Below are experts of layer 3 (counted from 0) of a mixture-of-experts language model. Rows are named router (the router's row for the expert), gate (a neuron's input weights, with its number), up (a neuron's input weights, with its number) and show model dimensions 0-191. Each number is 500 + 40 x the weight over its row's rms, rounded and kept within 0 to 999. Numbers have three digits each.
Before each expert's rows: "comes after" lists some tokens at least twice as common just before its tokens as in all text. This comes from a sample of Wikipedia text that the model never trained on. Tokens count by the router's weight.

# expert 42
comes after: " to", " was", " be", " h", "h", " were"
router:381473497464485419463533515406443476551535527473519508567503553453470536522477468494536516503481510509479502446421498514400454481495607509479461443488541529494498467457489574478446479512524479487507538534565638578475491592531471516510433474509502512488476464531523543497448523436567422491478547498509548475488561558506446547511480526514463486490519523494467565479551477494470553543433517539462457487493471482503453534481532482471456527478544435477530616534491485513524452499434465518494493552476486462486487513446504470577508525480530490471504490501502530478476422493540438506
gate0:461496475559504534544450547438445526535463467479515504529457535466574510474467459552441491489562555564502495475533480457469538462450557443570522507513516418509471531536541541505425487465558502463433568441568491546518526518448465419534519582550488479541489539552437531436482489488515476513485547509614493465387458513589522524497487492492500537534488497530511530503500510520486482562522525516485548453487512503507441455428483558453559569476477515498447531492412547467488490505546474487544465447486503444492486482448505534567562539518435467520440477474503465532550458492503469479
up0:476411546465442455480487503558548501492561494499513510476500520540491519497557524424470514525553458498524477476487514557549472503518531511521561525499460537477469515476526515481487524499492459515496554463513426475527569434519348468487557463536448431506483473501478477492529461534502495453405475483510552475494551555506432563551495501489524439503505472520464515523483535509421519506515520460588511473449535502580506542486562525585539455533458470559494510536550540569550466490490456482504498542571553552543468525510517551539493543481505598545494591544417492467490476515440493575

# expert 45
comes after: " D", " d", "D", " S", "d", "-d"
router:470557444434524505531490513545502449493507543528550370485467523537458445420481428425556505515495447517504471493506448431421574432516489501530475567495507459437457514431544466534501502497479500516490409536471534577498525464521437552493540491474474509565550457478503525495543503499552548474545494493479487481488487467508532592491477468516489533503538480494500472487517511482504487424462514454498530492492525544390508506532423476463480477506545508589488494514504481469553505503479530456469519561470451476471606516549510434474531482469490549536466531431481481368548480520545477511
gate0:522496503456517498477528501490462494499529493497564429443389541511520543464521441479513567501522522519534444505522508502529528572538532471552506469498483419565423585527534479537475567527429533525428514442471535448508521446566487523491498438505465497500615389486495513524497544504455464439532517557506537442524489583508538552443438460537531544537456509531479517453505506476519463454503499497492500473472480522515404460537449491575487464441483448488551394519540489486534584485502471501513592500499494514531529443466500495540492495531480503450465474474500518459520459435476468446
up0:435485549428557553511502505545462472512470526515504505524429485532412468515503479541558517463536504431542470439444556490504497444557465462521505493473483597524448528438508463517525576465487502547500469496566485501535535501569463427446489455563502497517564499488486557458496552485427448540570516456532505434495450521451485549491540530465419473513461512461515524444493487493438572480499481552562592497434481537501529410491488549513548515424488517426453463498484492412480552480538567518492516471526518493473550508518501473515538522490535552502429536506481546529407515497494468516

# expert 16
comes after: ".", "19", " ", ",", "20", "18"
router:422571491463491471489488426475510475480521544475532475471522484559527465506440525457506450431508546437545508434521521428429495498469514386538569520577476525527489486530570504476493567492525515529419496549559451511451499474481493496556493452539523428506501452476410479454509496519493488490543459463502522456481466509501498484544453488468504560542437523519519454515507461498501522507552450513458498476579455496520490502462483583470530469485428541447523446527479519439522484449502500454495465543446507540509450383437513530540552596500521509494499476447492509519531455613447525450
gate1:538505464477537485510496484447508508453475510512565434484488553540563544437458515459564479529511465566515483486464485507404512453508458578431483558504478450551543448558467521480509464508492528524503476526538560560527471569489474432463498505514498524534488461517425498472565486459551598467480453488561502419510572400523491543455495478478568498545481462544465399498458460491559564468535466514444476448588495463509479449454513518513500521525492524495508509496525495557490533494450532527464552501531492504597428506462538511537544559540490477454499483512424562525434532520546506537
up1:442461513513469513445539518551439498537563462481421519476552537522456540571560484530429564483527535468517517491562476495576457540450507508521536441474477542456437523494565564486445484485515518480531532451540473457478518514488485567575478561490498526483538539449561475513416487516504403560492546460496503576518461556497489504554481505481428421447565544555514571482498494542475460514516431490540569537409497497512482519509536486495525465455492501509467512465479482515527409463546504471560461426463514509450470514497528511545435504512519481498489530523585479492549464445520536416

# expert 34
comes after: " ", "–", " (", "/", "-", "20"
router:525511487493482562554449476507526532474463511474532464497490447602423469530551550461509535424435494527454501417490480513608433466502420532532458554457561530468440537545518460463534522453492432441475448499525440553519510488519517542544447505512506526480510467457441515493534492564458512555557553518464453578483555519518490498527477499475462525489553549478518506490481471553559474500558506524545461517507542517469516520476490487504535470485493529529459504517430409553523470507553480444476545588548478494579518441539518453473496456467457522464496467485563555479519424568448471568
gate1:604489428496528488490510559507457560476459507529544445500527478543517517536488505568574537524462527506532486449577464510499488493455492527474585482554497481496479509512546467530534458479455564491633458534525534528512488480461536483535430473555511566584440464535378505495473464419509530527533443487501501499462485541498527545511444507421427462499431420508447487429457474513451465489476495435497500512524524477496536450505516511487578524461506514494493559496525624521443501444501471548477527507572522531604476521509532486449500474521450505477506490528499502496510527509476534482
up1:436487568531457481497508416499515433457491494463449536448501546545460558514482522503502477475481509473545477493505417467548487525577500499482450478466499566443555490540531596506419565486494489505441575465549456477423461520532515467453561495458470454468535489476565500471516496550462440481467534480478541552568490470494510455531513539554558603519557540492539524554500509535526523527514448489468502531463488543484459517473496507500485484517484483489511444494494379524594565553464547447545507394469535500481387492448487510508456521530507487527534510469489451554545447495492480505

# expert 24
comes after: "==", " the", "-", " his", " that", "'s"
router:479504510514483459477526507460508493461596522490514578564481608453490570432482540484459485446499456396420475514463507441461550451531511466468547494461522565444510551440505522551444520461515521507537576508480467473493531509518515455426517507529504505480521561522541488439505448481482488527538474561479456538489481463506478496463517485540551550533551439493417456472485501554450516407488487525467472477504582535488449515528446507426491543479529515500545504506478540460506488416508494442496502561440526449465554563455539487493517536511538474444499550526428417505469454528542456570
gate11:474566506511515480537514489477536559451492515517552524580537449504606561567461546439505496501426519456513509551401476571462523516504445454511543489541487545518521543454459440522461483469496518575541452474483483449512478475573534483531484547532505492490503453472527479482486501490594554437497476505551472509564519476522508488525573361541477557455476523535469497456466572534541564464526444543488466511538542516508534527532524494516485591444552462502483482521519470515522480510502554473499527433469485511436501428505498517542492465424557479461457528533466459501458477557434460441
up11:550571459485478485517506445502513485586433504462509478449451526493434436501512476547494541566627577523512521483575612485470468490504531488407432508551438512481468526512516509452459434532509486469542550513520513483514516490447512481463515489581448524490512530561511481529552449559477483526518546423528548450461439489437495521451448527466468540456539513507551480519495487489517468563446514474529524454477499493493423432493517492484516462489438517447508456494468520497510461471540523551580502486510439525521430411558507493497460498498508609483468466483476424484475512504535502562

# expert 17
comes after: " P", " B", "P", " C", "B", "C"
router:505566515440513407502495537431568544499448498481486436418597471522515435427519487523509523566499480553479510538568510476517393518460490566443547548493496489502493647532526520466554493508498486496457496482454524440467438414508542490452521425454554473492550507521484522506529522561492477445428457439531488460494475516479575537506560478535471570522552555474482503484507550490535494498495541521442466552534451544513471470584498457523485492494499489553468461532521504411507568530473528501449544570467505469481510470508484457483474498495448563520505546476483505498553487518527500486
gate1:553512492455528499446472475488472490462496569538567444474484515526527556419487484501481461548449474505507502496488478573487485532543511431460564474557406532500490518472513546515536499495518484496507544492564573520457433505486468497460458439448536516493531526489471535452552456597520483447482588529466487505521515502544395533561601503477583464439494484544521538454504494465539585504514495486427510479532533507487539451433512491460412468472559543521520486534486577470447522580480498479472490487565468475536431449470498531428474526501513503508580504513422541472487470567479498499
up1:467501505465506504529474472471493501518468486469554487534480519456486465595503447443500557496501584483554483459561477491544521479567481515499459471440483441388487557567532507539485552501484507457565548523552496527521470483443477449539555500494520478583534525486542496495479511446455477490583568468477572503539510519516515453488521535469460536482575470498478511500505534520460440504514488542529523513385550523490574493461464498545581572468488527511563484495443453480503505446515556488511552472522451592497511471446469477520497513515462426508535535468590493580455457439566558439

# expert 4
comes after: "0", "1", "2", "4", ")", "3"
router:512526563539444515481499545481567531486530464554520507524491465487553494552512427537547477547589497562539527526516486546560481472505499536521514524457529463478540498503590449507504530495496410457444456436529503511483488517453475528573534509520539498406497541462503527539445541564488413448457535538506398564550526550533488480510469512514492503560489526509474578530508457423462445542479464465434467478555557535532514454454552458525515541530470406453549422566469475502531519543499469528489501522520502563573545521533445533468484507556515477490537454565483516529493550514537555528
gate2:445477491488507489507474567489492502457420490490514544497529518506473537479487500495489502512513517555470547512524506441562522508508440502463455527524533458488412455484485460535518553489535497494464520526419484481473478518522461518419557530505532483496406507458461459515471532499594551495532502559573532455476561474509505493485364456509548479593531503447525521518551542470561547469507558459554566466485541426529424497539509455517529508520502492546457444517574457548522541528505532559444519642511473470491507493547444449537491554465493499461486571509564566511472551547517470491
up2:486478506534505450513592440499461543478555521528469473506540474519508497559524521453489461486533464457472489498447513452534502488426498553507532485518507540528544567549472528465513420524521526527511499475549514560496474399498510434559479501517437536514571469537548539469562437540451467483507452461454521534550428538529533534489577529561477501460476511455478489443435494487453465550462505509421434498490430540441479500462532583520556424442565578480506582465450535434492397526532498517453501473487555507484473526469509563484510424532457528515478511491491461486509516525426544478

# expert 10
comes after: "\n", ")\n", " |\n", ".\n", ";\n", "==\n"
router:499539538471545554448424459460458534438585468518454566533440540458590534501474517488514455508460561484499476420448460507459479470502517512482445474468542512472498428464443458605489563484486569465432501538480479374437518540486502519514470525520505534467466542455457465500555539461540483490471438542533431490529520557461465450519462516461504484550545460479541447455523486521517563464484473474471562507533576480482527523518523593515470527473512441515547405415448465474523533544486461501469511497479476533483525494548478499460479494507537475487494442429479511467529546461455499475
gate0:514492528534519452493500423462479533513383507531527491526501499489474518499498462493430490532497501482536536483582513461521549535475511550576540522526474449504545472562477546520477528467484460579398517465554541460418529509476469546490520549489495526537535474489518552467515492565470486532574473397525503442536521526562484495521496500489484479605471474555482535494409505474455486521512585484557545495480490485465517552502478538420555455487542483516469458566560501477485483559537500472464485515606514505562600458520519547513461511563556488518532460496492537535492585516436493559
up0:479507476461518446473444512535498515435448544546507583523487463577485484551544465486508496550477523440543518514542538473512505526515511471489486607501450450494500540513474486572512514469450500527472514464499573434471556498468419582452498471523509519548548556564434518425516511518424463499511520412574516444542519476490482462539525534529452519502470483476447458490479533469429501471479599494475596512494523546411531503564514510529565451478549484529467455517508540482485469514469582515533502493589426488498561449519482523587442458513493552555481525466449519519472480499522517473

# expert 36
comes after: "20", "19", " ", "°", "18", " on"
router:571436555506557409488470506493506441494572504464512519546538521503521507552537551496466528497603531503416515441488535483499463519496502454525506516481456533511539497513516476516516471464514532541462536483545481514494524371437478543505556506461584509492526514471450448527588417520457463443554491534615444493551499537513478448501501452513380459498509515492512454456500506495451483527503503413565529498484463574460506505494502538557516543435496474496544514486418471501485471430528499419523470512546480582479453547477465448482495515520468529467534490538473521510480508506474541577
gate2:450467496539545501509400478525484547481550503527468486460533482520511465575445514391456543472482462479464475535550520505546518489509438557527504436432517537490485463497434442484478526489471569501458539406526552439517490488494531591530534459582515447445548460514489541475469506485514447497536539594527519478465561484517478510461496577549518556528458431526540462474507399487515528436496499509427446476515516517557494537490570506514548475508529500578494498548496506580507515472465474470412424566506547503461578525521455487549495508463527505508499443536493484494463492534562512489
up2:435566501486450475469505488491493515492503594474488506511559540514491507558519599473543468520542532479537501479456489417576540559560452454491459496500550496505479496487492490482483523495460499556470398433513559474519513563436531474509425503512473453486526533542495507511505531577478512530427557429450509500552492457529509463547473539591526488499548537493525543495495491580526475448491541555501497453502514533419452564506578486579516500499470503494520487498464542453526518501467601575511512581505444443465551504495452497556447505508512529537498451485511536502483435578505557410

# expert 12
comes after: " the", " A", " a", " The", " Al", " An"
router:518508401543544501467547550541471469504402525531489424493519477556436459411516505553483481431401499535535463526518518539444455505513507514513486432488513446493544585541481480462525526483502504511463456533576479535508587487474489521436521399538497543517500518543548491489501514441465472444499512509441542543469507438475511559458515496468463603488493459479471563493478532427502441482486569468477483513494472512559424507479474489497488547569467501535424555511502470559520520474480513496522552448577518485487441583487514502537462553519447472496511517496539507448497607508514475483
gate0:527440494521514513522465469463493529481525416584404422468512460501426487470463446515502458461477507452566497538450483507449500519504521521538474464500475555553464536572540484502499541445492460456422507497460385467469493511431500496512587535460519537521511490516415488486488487437495471469531530499421479514505549527522554452418475456449524512573457550526455457534457488509581491477475500500485478517488463571565468536484520533515532547490507535530445444568523566552483534552524556530498540436572500487531538494503455544519474529546508474490560526548546518461561482524529441573
up0:473473514444412447462546513470475483498491504511484465463466456492489562519521564482438532453547509401480476562519423510545497553497483533548535471487504555531441541466470467491446548472486547496503506473532530467477448592479556538527530393534516472520512462548487481424499533543445409534455537469541575506493482445481514481507509444546501551546450485486439467488503488467502561567513501486506524510488551533467502593498544501580470593451489483532532423537525485510474519496468482457532478499537521564597492507437488448545491503527501537491457493529435522610499492464496569504

# expert 15
comes after: " in", " of", " In", "In", " from", ","
router:547614450428494543506527574426581503506469509525460404446511509455434531529502501434455479597518476536509544472435458535449547534484462538506447486496452525473466566474440528482535494477528507457553497528516526450529578444566493546554477527494445512439485478463504492518497477505553523554454538493576540476463429473456464485506468489550523557571498456510509459463510461571515565481500492554495447503501553470448545516498544474452506505467427475491505529421536525453501508485471462500489464512594491542535479525559539478489546472494545527480453461537570553455496530506478460524
gate1:483437407472445468458515555495425527517496536478540513453458495505537509476594526504522470540448494528441460490597482531405462496455435536466496435542498453549535539436506526472519583507558494548542497527496516537530487446513483470495497400494441510512491509532491437511489541579584537448454515437545549521577474550478488540526511463481483486507451442518521492520488456485475544511443490465428487518556528542411533457392464439449519480494520575422496476532575525563479511542511453498515488488517511521526474502475565543528513512540509492469565521487468510446488478490467502480
up1:501537548528519473517505472562587506465485484431444515532484575490518475505412526543461520403567467460550548475442434492549489514489472469517560565502456446430473444559494497517455453459495524402520521468537483513460448517465508519558493557500561507489503511463493516520500456478472421583568436492435501510424529472504491457526534546503522535485527487486501536471518523503436418473589493540536529517488493457593425557523524597460525483525489501579468519511510455508531529525448542487521467472537532514502464504499496537491451511457478441530485402493515481580472519482552502498

# expert 37
comes after: " ", "–", " (", "10", "00", " −"
router:443502521481440487496565503561520517450519502494514522428566436504478454500401511600502594458527537427563535475547555532622517504507519391452516514514532529494472540568495505570523468536526468485456457534516498505504514546453522489469528480507499513553519534478502452561482498513511554375512469488512570529507552487533493485503551509419505551500461373496492452496561466542513460552513495460528472491540489482468474475461513551514499491534501528486521532499449528565495476463513535551481496567452570512517514460522540488464465563523415499545535481464523484466516539483433481507
gate1:470536460538516444488496471502473546535544604498514502463504457563575551504469533552557479497463437503526481525537452540451504521462498547498449473490449531540545576536501513581539504510550464508479442509592577538531460493462492559540462538445479514503513491543462522456447505554491522439541448470481458546435534599487470514481498523438584453554455564468460505485478459498466481459465489468460458496552497503462520414473482524476502525467513476494531561510493579553530506515482438486471567444446495455569532434452543577549429413490530497508523520476451505496472489539537498483
up1:472487456487558553464541439513493458505491459580574490613561476537533550523464538493531464498551551464529555541526440470520444505467551521524526505510476523506579511453551541510444469510504573496539558442463450487560518431493488478517502492505549510535430536459478499533528491496495489548533485478560512487501443528515490522484489491510445459474458489571546484444465497528532507543537455518470518497532505475517533530545502581534591557460556475505478460539509531499522405514540509512566388419528563449483468512512508465510505539578592421472515542575475446540482538478525525478

# expert 11
comes after: " the", " a", " The", " and", " as", "'s"
router:526574465541545449499452520581486551503534523429505506447474546511449490480410495536435471454523455468499504454500462484445489495479504437523478511491487580569441579511541477471491516520489547482488509556520510460518472579477522503517512412465534545437524504463560455436499563440619485525459484481473491497469521522515493529520507470418514517501483521499481495443423501439498588507459523504457543495502520446531488530466475529439497456470468469467523495483504562456502563407444485470455569492562470499474513524470494484437485496513445448558568499478470554430504500535397439478
gate1:468500521488448450526514479530485531520463573498536491458499568451604558554525519501529497491500383522450440533469539540440538492493523590470519525519493475489538515496510569478548455500519506581534526520549521535523481521431472471571457393503477534501527534518405460496506475533521553455538428431496493524476485488515464520498514463432534544510493551578481486495476473436520515443529483464457487433564511486480539518467486533506536409487554516557518567529532583532421467493502456550508577507484465484579444526476490476501474520508477464472563443482480546488494444531551510452
up1:456515460499531549441513480473528527481544499550457524498541488511427519508508452447499474495465586553515544472618451482555484493525500494448487413504509485511488487521527512544450535500541544418494502472508434515508467469477502544507556607492528538501469437524619554497517498520442436593459486537513570583534450514489542481510505515523449415463496506466576547504526512574493504558494439492528531535453455504571503506480496503453497514493524484440486517514540408506566527557520495505471404478534506532503506479441507553548460531440548494515438567511507494496454476436519514464

# expert 6
comes after: " F", " W", " St", "F", " f", " st"
router:480393567476481494523521515443499500520494460468544454534560537467468479530524382500483489522514461548444450357535500452490533523506561520546520508484525518507478495541602515465431409524455527524499519507504506522535492535498489499460517524468489481511497480529456471504494488513506452500454468492453462533472535511567492574510546544448476369481584501510478531479541488462507441493446533522469498499487464488414447497468512433535475438474525546501525632550532502479541529578512532480511536502508463497488498506450424477422518504560493566495516536511500477553553445473491471489
gate1:475367440438501499466496541493472561414485567521542525446453535538576465519525524532532492549544451559480364459515483477534524448466482538518557542476475525495536511467478542536518499473508509555491565475553504564566489444507501489526520441478469521547524464503435482498533441543467462483409575439480465521513492523546486534470460469507501447452479514534455497483449438458424479509453512505409485517457550530482564495559493545448525483477507479488521510498467558411471538528485584494507500541466465508508477423492527528499474488562536493487519426480481451506467473477476459548
up1:467532505524521509507512473501531444511508482569461513550491422497510477507550565550508491436448532474524506549511530560528529517485518526487487459463495436459538477513529494463513488516536544476521552441507507516492460544453424504586466476543505464536432561541547494481535532437491465528513493507557600475551557473470510418417443521472531479546482525526551483511446579554475487512570468450516555507473469496566438552380454519539495516494550491520471449556494445546542444521483496542500392456467546511548461505574495480545462542478454495494531464590506520533534485468578544505

# expert 19
comes after: " as", ",", " is", " with", " and", " was"
router:492491564495465519508494594499511533491543472466510563460536459519524506502615532510526487497572508494365476402543509514493523424492544481531504573508507454553515565485508530506536544503551463523544514538444521503460475463467450525529510515422505492430536481498480491482438515477604545542505579487455497434455445541476485460459502477495511537453437568504534524527536541536502550564490467509562525475537500484478476521431526502504510536554531482495574447449512513529446541517527420549548526504478554435489532500573540537520464469536506453528506459551557456499560428477521531531
gate0:451441503509545527472468409457505423452469421522510414503466520559517460476471519503475500559443491513484451548576503459470481491445513539494586509586453397459429485532457497496528488559541534500477531423529467523542531507488466489611510466525544478476498511553463480483502474495457504537558486530531433497513548503584514497519468565512544443531516551505485508477565437495495534475509505446509548505529440430554513510473570542506524530485526483532468405549446508586502553499507527495503472510519534521501524466445512494555547469446413476479490574478559533471510521467496517556
up0:477507530501443520481463553614444557532553554487500473488505512571433503458527506518474512477496541478541498461593527527508542519500488506546508470473503506462479556486462505536478571479528454520436577487516488505439470602536417553473462461501481476518583497512532468508515476526416533467534445506481540469518489527450480503592542576563513510442504513441518527488510516458498521451468507521520501482462519552472459432473598488571485514451540544510499429475457483442495541566541493526564435527469505502484560396497455519496513510458472476526477554489457537516396531537478443476

# expert 1
comes after: "0", " ", "1", "2", "3", "4"
router:501552463506503560509515479596519496466541481504520568528558450486519450458561496505496442529517566465536512521530470522583549530467499407527485504540477462451515494555560445471554502538514501476558420459499536548499546500476472446483492497507463532492508530468419534538502515416529505511502452514604450493566477423471510529500485486482518515465442497499524499547575504463482497466513463492551564493465429468524430440456534555528524491491459534477427531496433501556502474475456493556531492450514515473585509569544497530496466542528471483513544470566557419396519551486475556562
gate1:504453455603546524492518485544529500439473515502536506490526555524561587489488504529575493525531512482501505484536534572413557514447483480422620455533464445560563488489536557503517467545562522527474494495506493535443516479504488463394438473429430544511515412534460482496478514483502500434527458513493511530468479537481446521469517474410443541463457475515442534458465476490448529514437485439417495481525516488474542522447493471483466500517523606523550492509515525520439494481460498436499529480520500466545494525458498544484442527556560557506552452544439474527504518564508500479
up1:446482569523473430521527422521493476556445410491524557479546508458497480488480440537491497498476460509451516549499442472508531452498516507561524461436587463456517507560474532558428521452458504501473600521528469509517499482421466448437503533560566497472510546534510519522475499509509478520501531477490526532508461488580434476524413489513550481610537549511540513488497505554469453611491483496500483535500485477450493542514468459457522535485469486486467509583447451455472539464535524523534473433527535452517487494528486544522462626473453435528456538477503478496508428507513588502

# expert 29
comes after: " G", " M", " K", " J", " H", " Z"
router:502539506473530394514492495520511464560447543502498475515490435562518409549490510558546567456431500544532478556494553535538456472489510539557536493544497412519416447480518517492488520476519488517487545510488511443487428447510564450553437510545553482505474480563468531522526547538568490505519520529472502400466523497520507529497513505544440442524536492487437516474436510446482524528495520487492511502487477553555421388497503519498502509518501441467459505545470392500553521445480526511492509557486515527452480391581456476586476542469454577460501529472537557537495495507491493499
gate2:451467469516504501486468569539465515475521503534539531482441493540494409426465480475558535456552485478469531496474462488585501471519430613559484465553482518572357513401533439576491487557464482535459516464491508497542528488496511529474478491482500528512475551498378467475477526501475468484452495529550464533507535533556519481543542422531512501508500502523571458497540472509534563542547511442506475458445565505455516553488513468526564521436500527511553497573517444566537519472465512515466501568488517512601552545483477485542578516484509523530501528503506500536480444496525533505
up2:535535496521456478497565441451491529514469482536547482506480566497402447497496476440500507574486554525450520511477435417456473524488575444498561476485520543516505572451493524518546512507485486516536443498558457547507488542523476481475536528566430486472462473518525480532520478459462518543485467487502483577487478502496502498530449478554462515495511463529485585489490520466508560517494502541563510512524449503480476551479499472518569459469482517466573535515447479468592485471500405497492468534512463457452507532474422443530459522518573424516437540440544523400581504562459400414

# expert 23
comes after: "-", "|", " |", ":", "\n\n", " •"
router:535433509543459419481446496442565486476523526473518510499459514436389570401509547530441423561496519456482462530422523426502466501495585471527475566556448431506476585544487563495492551495536500540556494486492495500431524572493534513481494503525508467479518528498543542517503438459408525518497432478496446583493519461463507429547473504504480506598529519557546499475511496449495432473485504522546488475529444518422513476582549488491533537553529487476515479496520524484488493481547504504486467459507531473527547549453490541486513473492499507480468479486545522502516447443560582563
gate1:476411475491517454455462432447480524501480535509450519457525591474514536435497518508505482474489483512553496444545458516421452407446510576460514539565449505456508521513543610477522553568544452490506494478541575607502457479517491466487493468451476551554531458562502479494513497510577475448545463485456503515495464507528471489542473499472541550529451456537505534472461499459468443483472485498459485510552525473484500567518491505483493514456531526548546529498494527519521551528493488487482543529482537452618468505526564584516463539536547555535629529491496497569471517427524485464
up1:496520492499511457445488468524485501504549452485473506518539477510494477527486541437503459549465486530469567428489448442450484562527492587532540464460503509494514471555520541562474555502434494424441544471585396477471523483497526534489497488498543558519467526508417496478480434493504431554518467535518464515517473478520494459476509558520555400554541510545529554529506523603546513544490468555436482515493504482495481561496565547528513540517470487519457540569521430449502509514561493437503486429587541463575450517497573461485453509452517486575529543472499508603493440484506496516

# expert 35
comes after: " of", " in", " to", " on", " at", " for"
router:525463474555506514456541497507484480521459510522509548464498504487450531543533512467432530436430529520463474494545526496560476477469377510506474485441504564546486450584470461491480469459447519569501554498467480458524535448484470511484534574488535492439538566441448524428539553494514526500456503530440522567541548571574486511507445466498520498508567512522529468525530505565497506539585540503470502476584480477552492507517524491517520475475408475442537536441562478523496501516527427528608440529547519491494520529526521541497479492580498440488503479611568538566522546477515510530
gate0:533534509583516429546475492447556478537530450497532508540452541533483470426363538509467539494466534487508490497470476426499513450504488503473556504576527477466469478458535459466532531471480555471470486461496534470493547495486496535499538506428446484499600556600460454478449548477453455462446523440495538423513464561524423533500468483507530511528488544490496456495452502519495531489531506486490542535580504506508525519474525522544477512476464480498549452482458503403466463567472442514546494494519441434467556485425471499567533581522489489523488452475482529424453500444466580438
up0:471500559452545483535497486548507508466504481531446508550502457430472484585531524450478585490517571514532472451528522529432448501479527525561497491475473512468465520451505482493485559448488420490496477495563474512473496518495377464454496444528478517486534546466492434509489434537480486457505478414458502449567462509530466515480515501458591485438521554471557452482517516448519554510495554487508468524503543552451535576442586496530554500436488549494492434480499529476515482519470494472543473532545508465496536411448438484540488523532487532475454513520446495443373574449442453517

# expert 9
comes after: ",", " it", " It", " which", " and", " he"
router:515535555489464557527558468470524517493552508474516514480463575453512459490543454552485470500477455574474510497526541519475413483464549445504471473514475477523452481483491513474533534497543547515433467557555501484493518519546442483533526493549495536466503424463483468459522575552542546521544503541493541526524544525489473489509463494495426478393458442494554503600472452505489578520434499490545492507426584548550528548511534474557556463541453504552547454362500516414533461420563486546472518440516456510490532490477491522447548470473553452544451530482468514498538509477484546510
gate0:504490473484509490532485495388442527497441496548498460527494544490506524513405476506492520516446520486534515498494528501493518509460570525527590430455468521462520465473530506542484559540492493518447517501605492565482517519449499552539524567563565502573496527505575494465470518493504453498538450507478483530413565559488487499551485491532470492536485498487529499499540435481453514434449527519525546512500444441521446518462608537463508536495514392500416457522448489558555514606528438522507536489583505505573522514470460569583482503553484504471464475466500557511488516481537461451
up0:469483495491469491515492471511486557503460528506525537561475429496567501524477513504478491476497505520555520479526494520501542531552428497549500463449504515450429457536491495526492566555521473459431582440527471521526521475530429519455469482491457525580512514555521471429610565536496501499454475447525583512467511543517547506560467421455566525485518549471513498573457542489474552559452549503485556460431517530489526476517602485493529566499465515514438401557506482543461538509539584523552474522579527533481544519460449531542470481545462526482481500505466538528426502566459453449

# expert 28
comes after: " was", " is", " were", " he", ",", " been"
router:431493517493507517484418484536497510492536560498546439568433477471567599491560565504524524553513528481475551451516452437541525504533507449471419480451508504473530522501537542463584523518539499478505500491537472535563432518459486496549532536571558507566510531448565519439473480435568523544516538443503538490453456556464502465505474487470478505479471492484503562499514491505516537547520484531562452502480553423492471529413503522462520424419527549454463532485546524546498480502451544528458520468597484525508511495440575557572517520526491470513525472458499430552495421498556480462
gate2:503422525507533514470496564483441456516502511487488524538557482478488568459486479458507491494559541518485474454514512511564469520480484545514416498482578466578450540421505520576538484459461441475510496511549503435494390448573534529486469557509470530464474516424525463488512470490466494472485546585586554486467503525520459465506455416512530553523472509537459534574484498494546585494502484428532436507504541497495474587475515467492531470539508507474550546493515494536479524511485477491442394495546575573514545487584461472528554509558454511504528559461541459498452504573481510469
up2:459498459519468493503606509412493498484433575426558527567518475601474520570501479525519445490536487434516503494500482495531516489530512492514435508439473514524497547415395528533503451483567530523537503504498512615523465540520465451511505505542549509501507468495512527450499546505469492484508575468634519490477540497528491447507514535492478456559458473541513557516474524529514537535486493502533541463532441519529567514454572488519522563573540437511482541442531524523512375500498475475481405562526530477477522517517480504511480515517538510517509496493486490557507481544467562407

# expert 22
comes after: " N", " V", " |", " Am", " n", "N"
router:472468423516456503517527478518522552493428555512499364416506472492610470548467475455506451482495524534495521458479526500447529501532502458493541527465456444484480503541541406522535508536439536542511445456467458515518492572506447503447543532520449480484518477533544540523494419459527557469536514488501528405477574484464534519519425501517509505418485477531473539510507531540481430497463488498508538479488423468497521483459490515456498513555489544533451441511506431460547480543568571521542513471503558470448471481521486461593452567454490528508464478438498552402501502529483548475
gate0:490565520453526492534496467446428475467522460504445507453507555545438454434407451520472550495514451507516493523588514460450462556520526482549521541529544469441421547498494440520473546556472480503421480563535536511470569530522518490499499552506473512589570513515478488476460552521491449490491486484519542509498480477476512485478439443515516469561425615497510526498514508485497463485505473544524504541502401535530391472488488537517579547523562518502505464531510554495506475518469504498547480535621549504513593491440462489543569513465493485480536490523519553451566510515555465495
up0:527518540464500501525535494510394446468501469482546562485560468628490497484475466475480522455534486509502490535483388506484510495523449494450474441482585586450430556482571430504474528549484469480435516520536508513498500573617413492456479524448471530515518527509470440462437478559507503492482534522528485519524488487565455493513536489459497485558450542524482483495495526485461475540492464440497554509568447553549519518500580513482483500480549494520493494512521457466458480521501540519546533502528420504516492573432458536534522505596476515465498511457454567568502482519477397507

# expert 31
comes after: " for", " on", ",", " of", " at", " in"
router:498515488493448486482488562529488446555469477467505463499500474425533536432555558486489453589407468492494554536453423497436513465496581432494458465495492541556543478480480428447523528511521528427484438512462523540555519480508487438599528542541430499420481531461505454488449450492557582496474529509533554458489465489496503552478494484517481386566484491492520489449601431448531505458523509528484467506482545549485494473529492512490524551536430455518490592501435546473543486486541548519523547492510478521468555495519535408487525479479533469482481526522494554523541477471443510508
gate0:446496467477489488549479567365531490484555532584509469558479509503457384498498464520457513497470482505539464504547481459485514518496571488421499495543522463511432517460532488470447560494465464445504550434491443513448494508458486513527531503485431476490511519589515485477483465533515539520515516527573502478473476538543485489495504485503462526581486477543480505510539484486603422466499491469431470530494530489531545392507462493495451502479490421511580496630488488499538477539464549539545492515492494412454538452426438500443529469525492491593510490456549495501526468481526534496
up0:487463559456497454473476488465468453441479478494514540525480535552540480537512545522490488529505512534433517525488505475472504523523509530520527487503526527443429482568538518555489553559461468640483469437526475487619508504572369515484519594485431499523508483494492496487518493523519522479422429545506424497502461598528552511566506490577481369503450473530526529504509472481472517556513510527535572504510526447463496535420562505511499542459504467492476509533509476485545524496542500544560434550463529509444402482457473495495541478555487512521496547489495452461493519482468495479